config.yaml
n_layer: 13
d_model: 128
n_experts: 24
experts_per_token: 2
d_expert: 32
d_shared_expert: 64
activation: "geglu"
moe_layers: [4, 5, 6, 7, 8, 9, 10, 11, 12]
router_score: "softmax"
normalize_top_k: true
routed_scale: 1.0
balance_loss: 0.0115
balance_bias: false
init_std_router: 0.0156
lr_router: 0.00357
n_head: 2
n_kv_head: 2
head_dim: 64
vocab_size: 1024
norm: "rmsnorm"
norm_place: "peri"
norm_eps: 1e-05
positions: "rope"
rope_base: 10000.0
rope_fraction: 1.0
qk_norm: false
attn_scale: 0.125
tie_embeddings: true
parallel_block: false
extras: ["capped logits"]
init: "trunc"
init_std_qkv: 0.0562
init_std_o: 0.0698
init_std_up: 0.0805
init_std_down: 0.0805
optimizer: "adam_hyperball"
lr: 0.00506
beta1: 0.9
weight_decay: 0.0
lr_head: 0.0237
grad_clip: 1.0
warmup_steps: 368
schedule: "wsd"
decay_fraction: 1.0
decay_shape: "linear"
final_lr_fraction: 0.05
batch_tokens: 131072
seq_len: 1024
doc_mask: false
train_tokens: 543700000
steps: 4149
dataset: "wikipedia_en"
Below are experts of layer 7 (counted from 0) of a mixture-of-experts language model. Rows are named router (the router's row for the expert), gate (a neuron's input weights, with its number), up (a neuron's input weights, with its number) and show model dimensions 64-127. Each number is 128 + 24 x the weight over its row's rms, rounded and kept within 0 to 255. Numbers have three digits each.
After each expert's rows: a language model's description of what the expert responds to. This comes from a sample of Wikipedia text that the model never trained on.

# expert 12
router:066103116121112096154143134140100168106093117165110086146172080126118145133124122137063171125129123125131139133107136141117105167157146129097113127127127106147111150162141116076100113108124125
gate13:119108134112147079130144119142137158145141174145157066091093169101074148153124126151162141153112135169117113152109106100153129154134103093162132126144150179123171137093133142106157120128152118
up13:142153177091098139121150164105147090141145115148160189119119107129106145130074118048091121120134140118151130130124151090103122096148142106134091138109110147130141137159125134140139139132130144
gate14:124156082102090144151103137127132093162164127092118144105142131176123111113121127172100170151146112116157102072175176150109139130114174131111176094103137152164133112105126129133144133124105157
up14:156134163113171136116114122104135099168139091101115081115135121106128109162106146121117130078112113154124106167158109195085091089100154128151132114096145112169154127153132161145139119119154128
gate15:130129143115162109119111171119101109107133125137138061110143129171159142147153144070084141122138105137140076159124139151101090175119086093129147139172119106148116171134142115141152100143109131
up15:150168140187127140183140143136120122116122061136146093169093146125131148150112093139160128120149131104088151134140080079125168153111145091148109119140133113142132092159147099122136177135132090
gate16:129128102147139144136163148122106112135063132114076130133131134098131107132074147128080115135137151124179118105144142116111123104122162135112137130074151138115077107163120140139136139117150190
up16:129118104134101126132100120149115153107145115121113043164097138103145125157189171129122134155117140156105144114136106120134117134144104125183145126135140096105146150158108150109167123104121145
gate17:155149142136105126102147115132151143099147167100131166163161160141171133131101116105112148099138150101125068114133122112108125061108143117149104139141163130111095165126108124148154180128110131
up17:168116066162161117115096149113144132131095112120076127098137127138150132137150141140145088124122100182138149105096137145105129147099134158117139144168114133166144119104112126124126104102116144
It responds to: Prepositions and was. Function words after a verb or noun, mainly of, in, to, for, from, was, with, by, before the, a, his.

# expert 13
router:178179136181162107143160115127097092140100137133065078109130153113145123132115150138116125145140111110113119061148118137104151080129111133136168130121130152117081133108127120082158139187127151
gate0:132117115125086155144150179101110141101125147105098141142110089092129139081112128133107152121157141185148136126144113128142135120160135113159143110152177107130124094114165135098147146173103140
up0:165133116136107132106098150122156115142116115126091131123121130136119121100086143167148082119131131141146167150147128149109132100121109118119116141138087131102104145139111138129153137102097146
gate1:128153119159125080126125127140114158099154129077136130157135103150107187152105139116159110121086110125118145129126136099104133121122116111149145131170157130086141131145121085198131123103102080
up1:123109097098100144177073108120147099138114141124126149152145135127148112142170137129135126107125136110141107148096119133147101181117114137114126101095098167097119094120110115104121149105138148
gate2:124145126103120160092152155142143118174110138098130112120149161096104123127106140131121150149078116128119114093126099138090105135090182102111114170104122125158145115136166100135125130159138129
up2:131123112119133103096104135134084159143097136163069137167169134156123117150113128128162165144110095148156111108125128137132119133119153089160133131122118141112112071150139129114126179098098131
gate3:168100171163123134164172126145131129102150146150120101147079163124161089075160171147140161137133147132098130101114093156086126095118146115126137134109161125129064117124114127100149143111133178
up3:135108118148139152126097125174142132156144119139120130158155127149095114122120113114123103151112117147122093105088104101143107127123066098144139122124131200141152110118153137138141152115093123
gate4:179139111138132137140121100134107087150113120116071101093156157092129148095102095108118145131134095105154112107117157127148119110100154153105123149118160138121156145104106111102111101149113149
up4:148125141146083149135138098160145140134097120171155149135156123112098125127134166139123109131141109137145105158113119175159124124158172151159123146087141097141100159125104152153114098157170099
It responds to: Name-ending pieces. Final or late pieces of surnames and demonyms, especially n, ian, ch, z, it, as in Polcyn, West Indians, García, Smith.

# expert 5
router:148122165129064153119106145126149184160130147092176105117090141114149161124115126128119154127160155131117113140129153149106127134093150130105130161125169086134142102104092111120131153113091141
gate0:156141090115111126096143146115087123127133171130106132129153104142114098132120160162152161161122082128122104160113149144146150099106177166124136150155160142180139122162158149136125120106178097
up0:145136094139142134170134158151112155133156116090081081078141127096163127156073132105099107133135150142157109105104119115100132144142092176158122129148118111141122136165128120134127080168097091
gate1:143101141132110171129123136183073107116151136137101118131144139139132092144106096162113162120125139141112140131107123074131106128141151096085107132142142093111143120136132137119138178149164131
up1:130121114137094112146127122062129089121147113119107182118115121137128152107089159112099119108103105142111081148133112121154093085131090126126104110096143121129116111107140112099087124106122137
gate2:102106112137121149092120183134142134109122126147139145104116140139095137119108103085131123165105128135134113090146083097135115135124141141071105149128152152118129087099154150122144152131139124
up2:123139127120158113167148120128118092152101088115146052162132136126145102126099132121113183143109113125127149089124101115115127086133125124151124102132147081124130155129163107171126122097102125
gate3:100109128123132147113110128165143129143135130194109149119139105121106120150075108147160133105159113152117132139147073141112109158165125089118096162118174152111111138164112167100161154104152137
up3:128116151161129138112119130127139075123099136160167139162119158110150126168106133168130106111090130140161156153090102116111148111138124164078123127154133125119144139186130142121089134140139137
gate4:122146133115118156141119136127119148133137135145093076089139110149150131149132108109135152084138128146144093154157139117143079115104146103161114123095154135105123130135077155067146122103099117
up4:128088153137126080115173159094085124107173162175095113114133139122137153135148099115158125135099132127107157136108103139130136090175094142095147155114111131095097092136118137139142106150146123
It responds to: Mid-word consonant pieces. Word-internal pieces after a first syllable, such as ig, em, r, un, iv, as in eligible, Academy, Erivan, infrastructure.

# expert 7
router:138140131110151155131120089122148155157132174101088131119151141155133117148130127141104174146115150146142164209105084147146136151124108107152074166152113092108111118107093117165128090126130138
gate0:146131154127152123115174133112111135164137158117121133114188130158108118125134128131101100145091127161116106111123142090110132130153193126116137121120116122113084097121127077060145177081122157
up0:077113153138174121165130092156154116176171127145160161186146133116141114124130086128123119143085142154108155153098156144120063126159146145137107126115154093102156136138133133137126148133139169
gate1:159112147158150079085119118109077126148146091113207118140117125165100107142116151131130154150172122168160104137106144112142138089087120120109114152110126122136133087109087109146141099138141138
up1:130116154137102111110139122110156123133144119095076090132121113140151155096128173135078168117128109112164077117130111132155155146103144109125142150206093125142105104131141141107146160101138165
gate2:100074155088101129129136140138152098116165148138100128090097126108183165156116118120147123132157104079103120139123116138132168151097156155111091114104121154117097143110105115141156104093128117
up2:142116131131150121132130153103148105105107116124149105116140124133131112127078091124115117149122098137135094149151103101116089120085186164115127185089135155110132135162142162108085160143120175
gate3:149135150107107144074125138134139168140130155111141117109138095137101117108138162111120122167096132186134108129105133091132140096130149172150108089067115124118125182146148121087133136101083099
up3:118120118106132144087130138150134132156110143105099180114142119128111211139133106163150084113123098147098108166167114153136131093171161122084171104129128141106112094096145144169140128135123121
gate4:156139108154133080169156133161098167136162148131105121141122155115152125117100157108119137134135154117094104142179142099122119120148102109124085106143076130124143154170110132136171104107124072
up4:133159165129141131114137135075142108102138107108071126155082128114129115108148123134126125126139159110132178140144142099161125143135168130170140152155109141107139113130074143165149126131142151
It responds to: Verb and noun suffixes. Word-final suffixes completing a stem, chiefly ed and ing, also ly, ion, age, as in recorded, released, voltage.

# expert 8
router:101146128139122132097153126130073098115120140101133109092125131098134152087101137137142102166130158095095161148145066144150098159159147127119110115101134158112094109117132158183126129157093123
gate0:146169144105135120105085137133101137137131111122101114138168117143138132122099101108096146141153078164159128105110104103107101094132142184121142120152143181148167089115163130152090144141152146
up0:111083108112111148130128162116142155116173128129113099128149110118085091125157129119083094138113145143156111149110143154156069115088087132142147144121143083170103130112103146087163142102155123
gate1:128139127160133161113117134127127074137086076169112112128115121117125114135124146102124130147100131133095120162118166124116139086162129127086121141141121144128159157136159167142093137096121122
up1:094147158120148134116127160144139172076120133106177112089119168125099147096113119120147154091174155114098123149144091151116123137113093147139121124138124158146135162170138118147131126141133124
gate2:126080140137150114105160121139129144077131141125144149142148126150135125144116116148122083134106110114115146095143159118174117097126138174178127127096153124121159112149123125127105096107103115
up2:105130115140118131115149126134078121083144111088128118154129126154175120120142151169134113140124136120120136087127159093143131109128114142070146123101112122118155142147106141131137092141126210
gate3:124125122135136131140167114123157167174120133123125145134123145148099095104123122161096105115103162117145134094127129127140120128196132146173134146148143131159149105127132152131081107144127140
up3:161106117122114110107159110112130140127113125108091130147119099156147080122154146125157163151128129112137156145080122121148113126143147167081141123111115091143135128112116123125113082149115123
gate4:166144139133138070129111116145127159092122153100129113089109151129137150142126129147104092151137164104129104132136134130103079153138132093145087131134189121135148141161141142122132151118090122
up4:099127122129133133115097089130131094134104109159152119127153122110156151149177140117121165102134102084124082099109133139170154142156177084123135119113173124141133120152149148149097141165130100
It responds to: Mid-word stems in prose. Middle stem pieces of longer prose words, such as loc+om(otive), h+ous(es), cont+rib(uting), prof+ess(ional), plus month names.

# expert 20
router:108096122133111125141141150128154186112184073166108131143128120136127136133124117129124150135079152172117131171122165093128152145160087111119117098115102134112130149153154096112097115113104116
gate0:141124112123159088157108129128124195097136104121146098066112142118135136110155155160095152158150142130123127136079144119091166090140090101150095149202123136128140124153147129126105103123119108
up0:085126150133059120107103143128130121148138122145119176092134088165128076111134123137115170156140160136152151117145081106128146119152131172099137129145164117142068118169133148135133135105091109
gate1:176140151154136145141135096104156137106121072153145093129144136142143140098109137132120151118136144094123167156150142144160157102138149095135155130173090135141117150173173074122119108127173101
up1:150168135137124133087107121134080066130149109127116178142069149098087135114145125153133113126127122119106128132171105147153147116142150131118172132077108126095083105119135118161089149127139119
gate2:125094165135169154095086076136157159186132129133140118111138120141137147116112158134095106148090135119113107140130097164140082105158103146134140114134145162089154133090102145170092083140092157
up2:136168056089113149144169151138137090144086142112102140130165106126098098161114140110174140124151110099149133052158140127103134133073108111141117146097115095132119104097117128129130145091149097
gate3:167107082164143083142135117156122135139116111132159089158116138081094177145122143110166130086112121100118118164141127094137128133146102131141127108096155106097136143106132126092110181136112085
up3:089144118120121110170154169149143097147146132126112109155116143144129166125162174120141086096171151162132123154110097097094163134131136142123104126144152154138128126087152121153102175127163131
gate4:180138119116162117154121128115163120112113126163126146072132171155126121129125152152117188154153137100130157164120144137129178117143099122128117137173122137120132140129134070129127147114117145
up4:163127129098131142146134099111123131099133105166127166126103132144128130111147157169112173155114128093134150192094141110138165093127127148133133113127101134076133137119105102079115123105052104
It responds to: Punctuation after names. Commas, periods, closing parentheses and pipes right after names or numbers, plus heading-closing == marks, e.g. Aubrey, Louis., 110.97.

# expert 14
router:163104127126098118135155097179166141144141086160105111161131143090117144180105158131095110147131147144124111136140100130128103064142144142120170114114099115105118156112145130081137087153114122
gate13:159122115137141170146120146137137168121124128131102113051122193137132129102151111142119162114131133156125139084160193219113133173105133105101117124146136155129159123132154104145132105177179142
up13:156137138127115155119157143160108142159142089141089100111144164123100117110162137101103071143138089124134138116118127122086142146147083131104112130124094142063146109152127126106110094122119138
gate14:156136172141181126112130110146139106077085142126117136156166135119113132145075096136170126120150119071140115128149106162148051104147154134099114114144147164138133138128126150120105134152132137
up14:095130122126107156169097136097124142131110191083096132142120119138138175130146163107153131148102121153128134122111090109118136102131134120165137160143150137110183104164115118119109126095182119
gate15:124160130119086141124090151129099178109157146094119171144131110111138120118117061144132142108135136123105106128104073102103122096129111150102134127107115100137129165099118159120116145122160146
up15:143112100113115156145173122134085115105112111158143132095133141117097121081123135149129162164155123129149115096163143102119115149117179095152081146123163149136095130123138118206150122088105136
gate16:145149126124091131177133089144154145114147161130116160124147126129184142115121140146118141135080092119153109094164088178140103150043160157125113122084151125119128123125124139130169104164089129
up16:110130149102125119147132154126131106144150134103133145131068134110137161142158127115086158166141130155132134173072103116190113126094120147096137155126118180126148132130111124130103146137135109
gate17:123132186120148134135090167134144112120153132114115135155137097151103070098062060127116113126172105090162149127128138085144140127128176128113119146119107078104092139130125106134130133112139124
up17:121142095115155164107167096113149153101089117114120151154145163162098112111091098145120131126152115158146117125133105134108136113113145111169153172176148110141109129147099100137152106139115120
It responds to: Table column separators. Pipe separators between table cells after a name or number, plus semicolons, and, or, and place-name starts like United, South.

# expert 16
router:129083099128102133118093149108097128109127158112150145122118140169155115128112108142146150087134149137167137192093151098106140115114103091121123138111147138135151132162109146131149087196131148
gate13:091160129103104125093128099106089148145133128144173139166147109121153147140155116089126112105117136106132079125134141123090113127081130166148142079170145113160119163131110152151167122089099119
up13:116076075120129121164109101098107121152119123146131092098130141118133155125118107101128111102135103125105151118133145106102071143122145153141140115139113133197148120097113107107146087126149088
gate14:136098158089150149117139142155171083141108120100143139091115132131146096160111120114093130064149097153148128117143136106107094184165117067095144160140155124133120136094150133144154122095124149
up14:086115135081105150118113117095127114134133127140126102117119130122130152123130143183121181120104122122131105137133151118135154110115094127084154105103112116187160125131114133128128128148130119
gate15:117109094157131129183133130126105118142144150150134129147127118138097078072142124146108119128107107177114149108150156136139162119099108159160130150085156106112169100155142147114132129094117140
up15:098084114101174164156106123119120115129118109130112127183151138126160107102140113122108161133125146110154117126136139117101147144100163145134136160103158137106113091155142138155144126101116132
gate16:105107122122133136139127144113132106112132117162140172118090171113155111100135138178086164144097125131107143100142150100158113164173077126143132089113142124150178163147181129142166149145111148
up16:140115122136113110189110136105104139134136118174161126091098130134138109103126136120140094140122136161092123107156162123081182165160092138156106154101171185097143144112172147116167124112098150
gate17:194103115121142083099148159148120122157103138137135146162155119121112138176130123143170137159172110125153080117139147129128096097081146084114147130159124129143140142128127115146126112103167126
up17:144131149151083158117138119139130127129136136131127134091152104123101110122129115156135098160080134105112151103141144167138100171172109131170110165103131104095102165133147097089112142108082123
It responds to: Years and dates. Digits of years and dates, especially the final digits of 19xx years, date spaces and en dashes in year ranges, e.g. 197|1|, 2005–2007.